python train.py --num_hidden_layers=11 --hidden_size=128 --n_experts=64 --experts_per_token=2 --d_expert=128 --d_shared_expert=0 --hidden_act="swiglu" --moe_layers=[0, 1, 2, 3, 4, 5, 6, 7, 8, 9, 10] --router_score="softmax" --normalize_top_k=false --routed_scale=14.0 --balance_loss=0.00491 --balance_bias=false --init_std_router=0.0313 --lr_router=0.00218 --num_attention_heads=4 --num_key_value_heads=1 --head_dim=32 --vocab_size=4096 --norm="rmsnorm" --norm_place="pre" --norm_eps=1e-06 --positions="rope" --rope_theta=10000.0 --rope_fraction=1.0 --qk_norm=true --attn_scale=0.177 --tie_word_embeddings=false --parallel_block=false --init="uniform" --init_std_qkv=0.0453 --init_std_o=0.0 --init_std_up=0.0453 --init_std_down=0.0 --optimizer="soap_variant" --learning_rate=0.00716 --beta1=0.95 --beta2=0.99 --weight_decay=0.014 --lr_head=0.00941 --warmup_steps=55 --schedule="wsd" --decay_fraction=0.788 --decay_shape="linear" --final_lr_fraction=0.1 --batch_tokens=65536 --max_seq_len=256 --doc_mask=true --train_tokens=563700000 --max_steps=8602 --dataset="wikipedia_en"
Below are experts of layer 8 (counted from 0) of a mixture-of-experts language model. Rows are named router (the router's row for the expert), gate (a neuron's input weights, with its number), up (a neuron's input weights, with its number) and show model dimensions 0-127. Each number is 500 + 40 x the weight over its row's rms, rounded and kept within 0 to 999. Numbers have three digits each.
Before each expert's rows: "mostly gets" lists some tokens that are sent to it at least half of the time. This comes from a sample of Wikipedia text that the model never trained on.

# expert 35
mostly gets: " aircraft", " railway", " Railway", " road", " police", " rail"
router:519520528515456502472505487485432522582471429472423571571512538524513552493521484565442469504499448526557476505488535473576509515527552445514499467504505474496510527490605494498451505569445472530520477463482506527453487531520438448596499514491439497510468478524487478509542459363542477479533522549535527526451420442530527558491565548527463489507500505502536550497541551489546559542480
gate0:488511513469503541548548492519457468544480579507496603551517502554468532502494461486448449534562460501464514570493512454533498532452563523457463418428531525508479456455610557473463464547460507517488458516468539536467485461571487536484447514506541420467467482511522500562487488424492485487439493519528508554504566506491492487469537522540489538525545509472591468544413468432485487505431
up0:517502488517504518539577560471484481489428506481508507441482543485459494528490465508475436427553522481508462500502515469522500469497454467432541455509559485430393447502542552512460524447497489494438509493495611539477498526475471479502408526482486549442457519518544466487466434484575528486524511456477519501507506493500437597538475514560441570413517477551482544490489548443538480481421
gate1:444462441488472496538478492530532542493526456537558520515460564436481526482581539547523497438483512483529568483467555522559518539437443596522483437570458514459461478498503546547484586505479527475534522482500487461491496496497518484416478482433555449477499566533434512526495531572482489504470458517496535534466506492521590451474528556502449532477526559487440629521517485512495457510482
up1:515529440536476550470508535490473551502476490434518434520584526562517511503487585471520564505464544545452513488524419465433517473551553484522531448486475523491447583488535457461551516498470469544539537530550505551449478526542448504517507586519482538416528513457500534520467467442494481493456472448487528542483439571514524575467454499438479454567544463532466471437564482456495497551487
gate2:513510485522440482476502562532504469476508558584490514408472494485531518561497599495525479467524483526558439521493447552549474531544501493485517435498442457521536492490486510500443633474446520519530550470537494442531531546494512541520453484451557484514442470515424536453504464485479502492434514500409493456403476454480565510497502491582529492481456509521495461481504467557590484505525
up2:498567499507460449516493485574495470484468541495515477529555500566419571427503534543531502456491467473489508533510487451489467504467475499551513508569471479554556497463468445549540523552501441485486395444537530420462429474515538437541508494490554484520494480444529478533457423464503486438549532430500533516509528511550506466533471517475571557420481514535473470555502486509515390485446
gate3:519507486445532513523482518544514586540474490490508564399516506540484509485501497510527450471480484544563475529533579508547510490515479530576504439513462513479543513471528464484520479563523502549465477425538462526466547464457492491537471491470512527547501545461486564497473497495460508432514506545540498487587425553485395547486624562446421471471531515530515454520564489510449553569513
up3:557467516508443539507523503549495505400433443476515522496465473498531533528497453502508515502461441512482499471500455510521505505510531469478494495426576482460536541489533498508514441495580575491497432504515516482534406453461485430454530543521525528344469459554467510534518444463525455501506417465493493470560483502506526417484451517534534523552500457502407459463471482479530532558467
gate4:526463545516536492473557507526484503549456519520451571538503486473620485526462513483462470503400574554491482435546553516536459469496489452483508581525580568501506455498511538538509573445468559426503460493462502461460499531495501556539497502499505546572412532526563514464492487426499472549423503515512527500492481483467535525525487468557472458479526544434568551458460512487491471511447
up4:439507449497522538555504485561525530549501440491464561480580491417578499402531531501525497553478490493480562463439548544491518537534475484505534538546504493534477511455482570503471401522564568499518527524517498451504477475516435515508577434455438502509542548554443505492438461483525499514532451521529542459526526490445448514534474468538526493512621474480500458548522490526463477474555
gate5:534534489441456547477479510532512446406477465534522550554513500548470532532484547476456495460488596493502504458455638458498559583520476506478498550522464460478511560538519539581432520565533576470526457536481520534443439474508522500529508491441529517483471522576542550487459502462469450490569508524526543479478460485512443552449539519482518503512455478533562542543504494553548519493494
up5:519464510520504460567487453544464515443508581548572474509418512459491431480530465487583516555549470508444445522518517489570539498553487488512518538496521541526519514495514431434521482500547397524548510475507525502511434475509481479505530487590476441475452487421441468499564550469480482489484513488520466453520446518524584484524465417514419500480495528462527494460460551550468434542545
gate6:432491487551497505513470551485470450532493476517530469481600563558535553503495485502453472511429528476485471442459580499491500526491554502526465495457517537495517479446497506509507499468550526407572470550539546576439546428507489496480534434452513482440468512487441565550528473458425557517494526535495423456483562367542531515478582498510463475507549525469486465508503530513489488511522
up6:556485425512503541486567498557508442524484546481484544654481454458502448468461459543501513452494513530536447517466519531497483450472406535547567468448495499518494565484594561526546485484523503500477541546564453502504477528550549537444472531511467501509492515538550463442449553524504498498551403495459564417514494522479486500497494548560534473471484514508545533547462530535486496495524
gate7:475522514512514483618545448381467470501508448508467426505506477541498439572605544515569485547525455501453536495536485570504534578491576472419518447483508512442525475514467504468554479464465552506486503501520529501537502483523448531515561451547547494545487499534594480510492473483482527422454566525559499514455524509516515486486529470506450475490537536536570485515531520554459486474483
up7:409498523484495509498468489515410486535514578498509563539458543562428498493550531494478460458512492469515509529526423519528536509476533532458498469536505542512460506548552496495525524438534477459508456626416579559466531506485474483468486490479476511476523522474537469556495539502471446580570462521497470540412504500566528490446536524463501512551517375492534482469553501473482506522443
gate8:474525462497526468544498488434517499423408470492454473540480426469486504457581496531490537518512523501529551482449531551572461512540455483539490537491445568422512514487496535445508500512425509536518524525536482492554472506583399531499475470473476538545520504489489530532492467467588569471505490546588494487556561486493500551419617500498493478475491533493487457583473459480473495476482
up8:506488484484505493493492546490479494458528457455507474523477496535493569476532466505546428533502439548551424426505500567518509443494491488547479564466496539553480562514548486504516491481480518541480483511485512577557481515582483512536469584485507476465462552521501471503400519457494520473565578386550583545563531466521533506448520471501502471468507504473457494447506495394587474547466
gate9:495460526523561620510509500478530484560524524451555525496479481456488467510426530539432524451488530483556502520447540480610519514523485509520505430559515502500459530494462460495510529426499478560430585541496520483473488478549483519464534553468480531497467503499472560456572494438493544505488504528530490481497507493508511474543473494564537456409588525483516520494466442491555501518362
up9:500483424509545519550461491540591466553495540550548487484481478471421507512474529525408471438460495510439515531451537522546509505504453528429491489538425531444499569540501524530536549493514490476548530559483498499437457472548491503495476589605520520458513567469499542495526466454512557474547563505576485468574516527501465462490489555506505482524479515471381524510539551520532495496462
gate10:523490520498406539476505446520523518463516536506484482513478514478411554541538551591490497485411506493508531471503466497619480487410523513564489522464497550448472492519523519461486472496489587497475430456527448554492480548502494425514465561470400529417499537473473530525459517469482476462540533447436497538438562446461506480491556481507468469454530535512500505487528506508478591536492
up10:491579559475550478490541528507520477504570462490520476494594522509469519483480473461490574517468530571501557441591531412500525504572476491475495491394438454509491532504533587485539531519452473495436518539458504517504512505529581513441556479538498559538534521503524434478573506479570516570452511513511441501472487563557555510536485464490475569525536460558561513503503499528509502491492
gate11:489451512528568492488535534509493454531464521558443475522526499483562434506564456552550494560514469431556536552499455493463509560576510468436556466447520480515433529552581525461495512453528468516497576528499575519491550500463417453512531589524537489470460499525503470524499504537475430518542541489500462457503441485533495486460491510461525472528435482529431571450503471507462440492416
up11:524483505486460429540549504565564502486573467521507466447569475527521481540516447543502522540552505482480457518491527578575567503473472510494499575430454502568548392494503531461438472562409533516521597469541459565492483508475590436563551483551499489487549491526478523521488515423523547451444500529436506476467467520520549465488512511473435489526478497492493529505506496500520538501489
gate12:552542501520496524483532515477450456411439477477493552539532476501544520517495442449455548501520580534482488511439463487508509412613445506563499562419528573517538531429559512502389482475541474518533475510565564502456504508494535504461541511499464536470517532475561516498492468493529527473450485486447540496444491491471531523452470474552527547470566541454518525474510498552547561549544
up12:500524550529503513485509481487500466458503495521528450539505507517602478405415425499550462497524517505497541475539503518473515476472563460558536485480525551492478529510550538479417443439460496445514534549464471463497513535539568554484572494536438528550480473536477468537464372495529487499525510548475519483464415488521540477498533468465533520464507448607458469445486548556532536511557
gate13:534432507523585478573536523547549509481498498504513494551534561554521501473583496525528518485505547503391504493443440491497550540518498494460551504484509468448492512506481480502429452485491519515446542558524524451530487578503487445556487507436563444460448458486468479458480534463497468501523590478541521556494535484530506394560540501504430510423459494436502565489487547571481535537497
up13:526458520550464517502454516439475476483538440519506488468458478488489512501530439529425520548494520571466479489414537501523466532472532501480488494531557556496494500556458444499437465554545532448576559550490464532454473497588446529484493546526517456425472465486471459526515502501532478481641492475516505480503471537508518510432496545613467491461518537485501413516487555485440523564453
gate14:580470563522481493510530537561546456464477484461505509563436553490468524533523487542498515479510425486508518486530526501494496488482519555485490592475477442513521527536510581555515505497550465441516530559519507515446473525487516529589511535494541434550510510497542536474509533469411513523507444407472458544544472502496451519502514555492584585453513560446495580533495588475488553442444
up14:508467547495491470536529530484433544466513501468549522529473502497451473463512539534530517523417489493475475462452471485544519516486464485479498559444384438477458524506494542515484467490471404489568551485499513500497475509501536503586586505408551496577450549489531524536497497451559533436494423466586581481585520472472481537518485539505524562495490471491513536497530498548477562414510
gate15:469543515565477502510481485455514568481526445491492535513448432456461447525485507509511526545562535497467459531503557482552549507432455556516467471539508551497535472502502493454455479454475536593526420557570431453547556490466569502515556468503472434523557552490477491483499532600475492560486515493459512443452510481464482506463422435509451558554566496574491485466511486470536499481558
up15:514482456530520475500542503464518508511483482463489556486556451420459496506548463483495618558475530487504491509490529468547493507491476567446502484507515500465498510406537489524458510524551483542475489520583430470492403526462479498505519509478475508512454558457494470489539536461437475475487543485481574433532463417540506487494452456528518485464508493426461539558417477452439485623425
gate16:492509548496492450504504533480432585558532441512498452517488508519516440552556544565444513446583526461503511507576495474515523540455554500538411497573446450509467477430489518497529535456473458509584508556495399444480526472514469516491498513491535539513545524498503513473537482542523471418478493483513445436513458508552480515561541484490475510503404471577524502498484462533489413447466
up16:465613451486504527468548482459497509519568429495519504454628513492458532511522558520533535481536549535532579526581517482440496580500486574439469417543485486487500508537559517495495549461471502509478532553528562547538511553491474487499593531508503489474419502455470525506541463477494538493478489498492511492467522504559456471453521524588531522549501439535517496518517544454459486546556
gate17:569526527478403490470500517558503530549482526574427449574504507495421502520437530480477530462417487511492441454408480501470434511480516531576451525458487548552492583488474485576489480515504524498466546517530498477489479541531499472487395485485515554449442485509444457481487485494464495509516480480494538480523489523483524521494512490469422461561522475527520450589618518526482502482442
up17:479495523427523483461508480459513392561441532531515498448495470449440509552458487394535487469514494530571466441539465437554497458566559437454516501496499508531546465522458494502524502509462522489518453485486497540499441516538549550543560514559530442458437464521538522552499511537503538539521541546433499469496494465505489459440492437445477536506529527470554540435495420558498520420526
gate18:454500527452482457463462485523515476509554464536449497520562461514401546513550482507487504508495502454493446491497526498533487537499546542528413514460556485569546445498496547535503549478504459487476502485556475590527405463501511472557443551497429488593545434556518436484499551507477599497524530440523429496505469497507533491518549573453483543446505498527553491469483547502520457580468
up18:512565484494613538519529458600533507515481580537490515428465532443542555586454501492513465456561471560492489577466511513482514495541519492527445499422461512446514534508490498438482549454497526530490499498479549473470555472526495463542565461498506492449527526496478527473506452477567443555451482538545466524462450550486502496507487537586502467552416438429497512495481520539520506427541
gate19:588523484536545399453491499524457505518490496505427532585527521443541567510524506577470517472477499407460489465492519446483498449493530461574477548455431487486501535428539541486478457540547483493521526510460495449498500549517492468564460457449522559471482478566471518491568455504502477531470461463505534474514560425518499600425545496530430483485533489490482537455534574504475493495457
up19:461516470498494528565600438508449436510475584536504421481576496540483553502474487482525546466443562513504539461481529427539500475482552504451572435390540463467522502465453511469548449472537473543497489488447443483436540533475517472457575464451510506510461469472501583477499472477513473507484503612490500532471436524513505579494495545518500456512565497453517511537495478496483495518527
gate20:452545513549478542548431454442488455500523566487558440470513515496480529523488489532446533490455439462476542452479501500510508535568489531518522472497515521450476557492395517466515478561485581474516481489554456473515501501498500581560481637501569485535449500488541510477455533476437453536491524492550451566524601502522476525501499542476579491484536594485508501529469459526518560501494
up20:525590569474458464557403559511497484522507481548538530468462461506469574494529540535464538512522538483505505550523538471505589542552489445473514520519524472520483487438546536459523448502501503486473506494465499454492449511562476450520508446529512499619487510473537470478445495395511490503459564557514468513530578484525550535502527551485487585495457443503481460509535560518578511535426
gate21:460484481444501528452494446469453519587506451493479580520431599532497498539557494501473516474441471487496509497512520460561485468488518497584532433518491512518517474436501493439551467536502455511523477487447548460471571541496456475583486504465480476532522500502508436563558492440464532483544545585519476495489392526490489516510559537437588495502533438509498551452525524508489547556442
up21:503518434525512511558527488528575533427506504503499500500580504497458464468457498470531473499551491515469500569517465592541476463540528470452518575442532456519486532553470541525500524428488528495554536503520426516512500497509549510481495569445467603447509514497478470514554487539538468510521474457511519470548529510539538529498432520447437582466467456630466489566484435520543541519551
gate22:450444429505455546465493449556480474523503558531530499559521517539468520533491495536524570549451458435443551546416471540552519513495481516450487536538476460494515508518493544418496523473398511530489513489545495527473480434548483476448522583494461468536521504510497495463525487463592534433460447489531588513492432451444531534473527549563472535487511418502551551543516536544514488541488
up22:558476511517556505512496488529471519445491493462441450480470465491504499492482535517548503502450403506507518535489492568471429530520478543521482518523560505435515585455499484571489442473528533520553549458540506525499404473544559481415499518460489485477421471539609458503468437478531559549519494448556519446517459536490476495532481498432520481492410502544465437567424468479483541492509
gate23:553550495583553493561452534547487428487538397473566475505491454558568515520572430565531507542558481489500490572511533487466551495510525543554488547491516534488586446543434458407527492479514469478473452500456492531502470510474446465515524538515508535468482526494565469550526549502518495537463529469577482494512477556555557540502530490498494482462498515514551574539432472445529508549497
up23:532468502447451496511468494476442517431460563513500494487554544454521529548533558525467399546447458512444550499467470579472493486525570494479577483482557415498467527504487538543527445453481512520510526550540521444533563491409584503522486523467527473518491446535524533428522483537571506512451502504473494491466490488455406444535473566500483523520486529510504483583539541550545461508458
gate24:445458607491490490543514541504523450464425557508519491500498526497545493464409433538487485521460400490491490544480512547452509516495594510500550524463520545481473487560509562531471516417438505479505492506508528502534467512450415525488572511489466516467488497520521447558535544526519557528485486594478455433420475441520469560484502573496479474431515442443510514451482541538466490500484
up24:520459530501559544500500574440474496524508552513509454508501580486530528493497533555442499550522459488553514529502418439497516486476451542500579459504458462543497559453528497450450510461501518454518547514551500534437505419479485446487531442521448582505500477528570533494533543558475481454507484435540512479551421533509417583512531471572487430476501553538475438455559504482481496456523
gate25:474505531565472476528524496518474523529541494558506493529558487535506519459498506559408499523481465528548454514552453483490506477564455463543514511510528478497516525434487458513546452548366426482498512535442546486502480522421560489542511571471505470533466523462530462457466549446468513391538420496515573406492506513534531516505476490531500490457448523455515492488587444472468465550458
up25:479491558489505559547576527482557588493523505495520538468539516507468537513515505509475623499509479494498521421532512522612534537562506424537505453503500570444560506470522450441496427509442507509481502503517504543543530523500537517532493493479500419498450445480511526453454480452489539481440432555529502484448526538477557468579455524539513547426416519494511451468500438516518506489535
gate26:474550517496504502502504503539471484452495569492487429496475580525461488526507496520496545495513430443520513550551486458487432517527474510508603480483492575456493461541477546476496439527506526475478464453533580581480442461484466492463470540442563519442538503485477481569512446476496433458519416541504524525491430533533475485550520452512498412531583516520516508527443574457527457478409
up26:496509454491601514461520504453425550503512473524504505533471551495548458484479571544441482502491460478546542481454507425489442442526498469475530447501472555516486504471486492419457482546487534447453496513507568479489474493499468529510442620521440496514487489573545493486524496478575486458479456490542551479493523386462475596477472493532554484551560530497456441525473471518502541554432
gate27:451495575478499439473482533442465543478522520452508509499526470495513490450456507471473463467476534527480525483503435416439408474523491454585448477554437573458460531504554511482501511508435467494523567543515531521468409523522552554459486539458544460578500539557499535568514521434510443534435474522537579466451487458478515514533489517501471530533549514462515483440415535510475515541470
up27:522486481413462523479584457548489499445538541512484562560422476478484523537484531459506552573520453541462450511553527514559530560519547563462478480510492504444506502461562486504584513477569517531489479481584435431525501479469570446441478480494545498401488466528504559554532517586511527514547527535444452477572468533504523525535513485488511450542442485538508474521467511512513534493540
gate28:544509556547482483526495537451507503492443530460411556544429576438515478546449526513367483534467475496524571492486583488583501478478533487507508550547488483544514463514588556507498534526431490537516471471463540477477529455455492489476424502491491492542508543474522476405479462529498540499510522542477499465476526518464491526498547539532533492460564556589515522526494445518495502419560
up28:510525438414578504495459475512436510541517561513591554492430429471448535498504528495586515491511460533491467427459510538478496514489522462502491525424480484465464544555437487540537503499466506481452485478497495484616473515529558525555502478502570462492540504584432533544543493541411401488534459479456488518484434477482487539485528505445535505503521451492459559535513497448511502489522
gate29:514481542506559489405446624474456489542520488477552573467448505503529567508561458522551457521512472462567478536566542552542509512578472512434505450555523489523480519570490508541473470489523463490493456499546520523472488476518486523545470486494507483533499522549436470421502504474543534491516535471545429489566512490507503497499438517473530514478399527492387511492497540411511485566479
up29:493457455512535511480449501544490519503505559482559474470515388535591512445514497488516437539527558502451540433596489517473484609432443508485596468569489531474496544485463444468427469431557558499465469478505526486514502488534480494483434477458542404521499484473513499529523499500470530482483485515514481492509545517461457535512455517516576525472497518565474506475503552445575469493443
gate30:540490485516515438522474539510466468576479503592497487516513592457495510504547571546519436421483538491584481481548423463499470421553519489526548506544475569488552523459473453519542482478544472463484498507516466501483503514470500532511492554471504488426474459486567550417509445477568501478497520499506544496588458466540550464489489422513491449506603478495512495523568511552550506553544
up30:498434500472514435442482512497447486508502556541475537486533528437464438565516540477521527435532504491556451512468511525568491504470423480522548523531457460534540491475420450545540528535464480499491488460464459507536544512528482514526420569541450479501448458525522536502491513419494478545507531452491517578547463578525565448427495534504583538493476504544433494556541575476546423506482
gate31:506558492515524489449445546527469458501496457470461616523481556455494454510508525507581515487510507458464482491496443429531499465506587515507573450462509424477486511523579497490486544454497475456464549440578508455438517487448506439522457502499432522498541535578535530469528491498461479415465469482468550480510436522479462528502519514436510508438491403524509514490467490431456520565452
up31:509508495446506482479573568499503538524516431519482516504472484460462500439503527510509536496476450509459520432577513480428442532476549584450485443504554487449446489527468481530481507468486450475506500492515610566449510549462468482596543476456546555509506565473472452483457453588441495406530515472464491438498437503566474557563533475463491527484473510504482482533555509481468546462518
gate32:460569544502545456441500515533475500568473507486476539495529515533546502548520473455414487407506498530531543463534516609533462539482444533512498529498541542547480451507554551508400488467531522535506511513533528545490471532520506501550469533522451505610555544466525558598487527481506573462465554488521496452481495491538501453442533535486474472411602496517516506505521554537500474523481
up32:445556533485550493496490509479558521509560498508473544456423342442502520433541478530512491526542539503493525478486516497518489453509528541482484526578494483487488558563490489489507508473461485457520417494495475494483475493491470491527514492596484533453511540502511558477467431519544525472570462453505429566464465533580470493524558422441447465570487529521528489521488479581463496571456
gate33:465430518529403540533480532486553548458464507482490440495493485538457597514401513478494527466475488556557449481475486522555575474499468524464442466454474468464528452457520456492486500526464452565489446453481494460485509537503525463539555503466459503455500505451484471538449488444555472539489525560525515432487543531562576504486462534453482512437524462519492454492589496555418566501462
up33:532511502467419474511515464487544494464459481530459470530457526500497578490505512531534491500448483527550457563481426499484479538487495469559467524436477441453536491520526528479527436615511477521550485438493480514573483582557509495514449509542483582528526387482489536549477577528522495555560512538516466461486535483551544518430575518469461481519549421509515460474488500517463501440433
gate34:457557496495455505472488494514549471553560468530494463519518516527484505569447526458462530456515490537463465487497515443503462540547512438537568482450482508552510520449536488503627599493463447464507457450513427529474505483491614429489550515449465514459501496492554538529459490527514503579514507515456494483472449487538538431514492486549450522468514451481565491553413506533483521526407
up34:427457441514551428492571523450416472485450479480553557459479482522540526467520456549451414546516543541565470451582431522480533537481529464434452502482474489490568463495425448477477488523503502500438528548505503427476524513571450592536510529516522498458508502540468503475477493466485475540541455515465538528463524528452495508452429480501516467451500490497442506436567522452537527514543
gate35:463504488541417558499534523476511458524487566492499502495463563489483539536517507504512511524492402452513513442444518500488449473582528442528491471433485435451556526447526464480539479475499446516538519514517479467502490546419519459515494500490485434472449437592533490521500503517503556554525490532496454474506456439454469608501537488498517464598454463488563478440443538515517473601459
up35:468493483481477492590502542490486466446478480521490498584458513488452499507568480495508473493441490447468538518509546495516465518582509530431460510456554429507534575506556468567518496509574441509513574465511507508520481542517469475488493462533441434522457431503589463524506517524564570537449483468510456528438467434527507553467563491514455482546494471435525498488526586474537419513431
gate36:525550485487490435472468584546479502512534455536491525546452497419594488511525461480496480556573429471498551480497494470538496439598493516542521523466408488507536462475530511470453516539478503526573531507535512493490485502407521512460478489507576547631507510472478529479458554439498465431540486519513511501462470473510568586475491495499539493500482536556413530529490543459505475521491
up36:447489555514455478561567443469541471481484527511523411490467442524510529501446546507488498449479506532393523535515552522477479519540458508496515542478522516491501494521431522605490476430551471523526487458465432464476449484516531482471500423544419445406485536516529471527551476531495547544476488478445437503494520472438481438506437503557442489450493563462546493553513553514450487542541
gate37:453477525539566514539492520437545508521435444542481518457536594482550485459487517529446472544460446427523488602517557470571476515492514500538521455516496500469527456516524472433443476578446470577462519411433462520489529513543482489541449495568460527549507536499501499486465531449506517538497491516446454469491451591449491532445497484512579475539438458529522543478540510491476528522461
up37:468478561535520486470475500489558461545517489462509511530474514526467499472520524533558479459543423465486498476516501518529564533471533510517472516476494467548508463528542564596519495452484485513501468446476546508560506529400549579444486564485482511514478448510458565494451481495502574539435578522474524465451440534463447607447576489481495479477560469587537432458488457454495467454526
gate38:457510457523415494517393468472436502575486515495496536449487522499466517460491529451458499485452504517559430564534494496492510495481506472435523529585395545536465489511573500510484547512451477469443473503550512511491532463508484502533479476508489504366493414528514528473549457461479497429475475471536507494498553457445492567570485546460458516505472501559535494546536499508580501485430
up38:458542430487434598450507414516479491489548558575469472572595522530440532524496518508484529523542458497522461502504548552507474567517437521477510480502515530523497452487437430559496477481421443511600534493464445554473454524515532475504529520551516536486457513451460499560462497484484521524510405543454469492497445538575546555492512495513514493537478530522519464502488465486565431496491
gate39:491424522510496509506450444442514576556442484536458460451468483563429477480461493578551506449505388384510499527443491519464456547525565535541490538542561506488573493501542498500475540454486505483558444493538466603478456524481539501413495525522509490437489448473464519511464489457518575485463529541502517510525449537480466497530507458475559479496474513524475449534470543528458512479483
up39:471519470513566466481588514500445495521489502475473504492524551537495511487532520471505477423506437510454480537492575467428417511520527505514506491426397483539506543481506527496477554462523486412476548455550492548501524510484547475495433494479526493527409477511512472503497496469554610491532521510394588541580496545484499481534470486518477506431495535472461545563529479461518547454572
gate40:509487504449570492527496502465557480492465575503472569537506522600478506461513451499447473477498471525474547491516495458556579545488506442463559488476577460438473465526514516501496564506521472474477550488516447536448496524531520515543516458490447532465573463514559500630521494452503482510479580538513461431507529457454434419442458489528534510481519435544556461526539473541499524437483
up40:445447513502597532522444507561472430507475579428493565555429483531523513511518470461433511559531479487525552553512524589599534521463534435541533489436491457545542446489544468486504503511481453467502501466507429483530499530482524543478480490371480492513556553508550510498595481510486503497502547487523529531476449508494436492539465490541507484437548477552485459470506529541500527516517
gate41:409475515512438507509466507521560443472617465549510489481478528537476518452536603469516493466535543509437488468558513504530585608467477449538504455488522469492515525456438489560515474508473527524401508459512461510551486477484509463568464507497515521516478473509481551534421525440492492548578534507542441463469472527447529516460551511467475479400500524519485482495532510459486428508480
up41:501445544540489521512569473489499437477543488465449537551496541531566486527515522502482429459474393562438518495566493448508456527463566468441472516509507431487503557529507527466559518568506499479488517436512507492481390518555480463550526471511473475516558455509521497515493459477417494533519581516482475541473425513516485461502489558444468492465566483444508526575523487479505604548519
gate42:513544515486545461551572481476418564592438491491528525512510518566464501453513421417489465475510495551480580527563472554475450449465423506546443519504472467493477471566474541454494421515507499518487469552406527472497486535465457433553503457529472495521464489513520446433469562436517490486554537520452516499545540506508561521529503506554466507469556503501445549466504463458537532527519
up42:528462501505471521464486529562508469386437531508472485502546548505466577525543536499561527541483538436477527533531447531481491499527503502409526476538455551400428499498533505473463522508481570504473500472508562530576540539472423506462489528505520511490554523550399567459525432516528545504501492506571456506472522416489531560483482537546506433471502530471462455543511470520494431467517
gate43:488424540536599502543505472526508508501451545456393496466507511509515567519512525513462541457501487432488447506535473494543474521464489433395474471539496492509510475525512540476459534541426479515417475496515430523487491513527507524489526500499509522421525466505514494447447463487528432535520491462458458479601503495517566469459408533450577551486465561440496529498520527461455467573452
up43:408456514481554480512402432446522441531483489495512509515481442473519544540495512481433551442503480530433542476437493401555442495568515541513488459524507447510539521460526462537540527473566484469538498487531435486407512498475552513521515475466499501498461548467539489513507470538582462536540453432470557522541491412527508512485475459549526513546485603448482494527505497563492515490467
gate44:484475516497528471530541524559558599497499493501525478414468453514431533564534508460443562545524558409530526532499514453448543516460523517451410497480530458534520497503523561535557488536496538503477538541468557499500525515448513570510487513470536467500478456494541541510542502528538481554591521464468530525479429416402479519523409520547484503477493503496475563533457533558500523554526
up44:521516512570464496532489529498554546526493500474475433466482488497539505588537466506427515548505524386454529547537551452472448531468590506512456519537423523489544536543543548478514494496503492507490537549486562523447485505541513506517495525548550507597510467496527499512514416471536483533565520492490524498462507464463552509493452488571463484505538475506480535441360564530430513562503
gate45:481481505509533502490505530440474539548505488536456512539510524556523559460499519455438543452477537483500534517535485426585453490472508462489548522547556469492558479482552550419522524514487510559439429521414501451524510477458424438519409506518483533399479521511479446584499504430531449446521518461579509490527443538549550521509487466450485522468477534528486454507563524433522537482505
up45:543447528586457526483548504488502466513586535449503470513528515516547573442509486513503517466518568497452490502488496606546418558460497492526558562544535473544474480457532540451512489535508493455566533478501444439464506479526490480539499441502506517468407558443481474498408535444531528485525474531501522565532550541372517545524451501517451480453466475520550549507496510494503509538495
gate46:505508515435522497478484583533505504481503535373484529487518550504445480474526525539528448559504475479564499466516530505582512550555486442502469478506469455545464521476561519468521492510540470577465457513475489458449496492448526581542480570507503512506444490442518451487511540450461517532427523552456444456435461506558486481491479543495483551563441531432466468502560393496492571534494
up46:521504447497541498567488433484543551545460473564542507509438452510554595470492502481495464556519493478453573549484482520461470484489538555567455462518454497411507496535514483493494454495397454484530502469430403498530489489593477506473529495500448499434517507475466502503485463510522508479495567478484485521493476498517555553549550532569527400536568486413508466476547500455478498541536
gate47:517485448526482565454443484460457520510515456522498573492511486471477589472510540481419546496455435503513443446486481406575482562507467541533503483491534473497530512579531521448455478496488523561542461469555581441536499550545441424498470487481455539530505513483552519501516493514468438421567522478478544582528499465504472550484517478452547566450491469530547516458486436450526484488469
up47:477456428530526528470496483571521452480524534498536431421527518489563392549551499556451490516509549502538479561517480526473508433463538510460470507512556493491393497545464495483482456450446480384503515484449445484516492523517519529489519533457532464456449434519528541478514505527443508483470489526531496494566589518480551438524515516576477483529520498498443498527508406438491475442472
gate48:473478525456509515482435524565459553515543497474568550451515517516520543474571516526501475608521454418464585493489477521545396490539516463507443532540480453541436563523495482478411484515491441503514510517537501481509530563522536594479534491519513452464505495456491421494515494467527492581489473527516513467465442539489518489538475514452441541502574494459523571451455558464513492454548
up48:494531455484483564512553495525487462480539480467552519448492562530562444456495517488505435457525397500514518543589512514548437521529461547485470523507587468559542501486559532480480435469500514467533512553461567485420480545451479466475544480511523529527475431565491372474488569488512472498514519459532520518501546392551545530519476493495501525472495476448506486557492489416486482531500
gate49:486445533492479436465406518483570567563546498469484514512442513463520453490528524554533432497487440458461495525494486519450505461511491491548470484544448443533458453441495538501479484461482470534524550523508530553455507542536488561507453560463463529566421474407475508506512509430430506551518564513466492484512447503563551547458472522566470518571455537486495501452569451492472529448440
up49:467472607475575465405441508568524525518501525494516504508480448513538530495525509511517451428464474461526531545496550535467482462517488506546510488528493484547498442485523514526438456477461427510464545486519482545454503541459502476475473634447469582525473534402440523427493558428497466507515502477533494471533474446577506522443530554443464526476476474483510435477537515484531512531466
gate50:518488541480498488479509520474498537501460516468475499494506464574468514497523556548481487521440550534531475505512523475411520474473570487496381515449548527501521452494550552523484472546467520548565458435499470505515416464603460500448474468491496550519536520465512464445520513474532534528481616611421532489520487536548488511529597516489468468542482514529557493509516496450437455537456
up50:499477506474415551546466516569482493491451496508508526407525575453560558479514497465508533417542463483533507515431506445500432490460489507477448551436485507565528493521474475551478494490493483443544493445590439539519470497524540534488539422541494507522566462416458517475510562499401490479540528533560554492472493491484539532473485499477459527485563463450530446515471464501428461466451
gate51:462459499491497483475544533537443455526529498503534496559530518522498509506475472484479483503463505495453484509507514464498484493475448515549505421554543523517494442502512508510539489485577499509553457547537480440475549512475487487488485456537466561502481436486562432554514527426547557471538489530537407573479499467404419541489435605466459586480515449485533470534453484525442563600548
up51:483506500517543599479460508513500494513515448475502536459503490498491493559546485526579526483602513499447493501477402521580536505459512504490468543470520496470526511504535527520524572534559510487510441476503488505525482470486438519506555480480585503532521422533545537477558539559437500469462581552434544502540519472513476480443480572533394514496547542492567426598503492531510490467532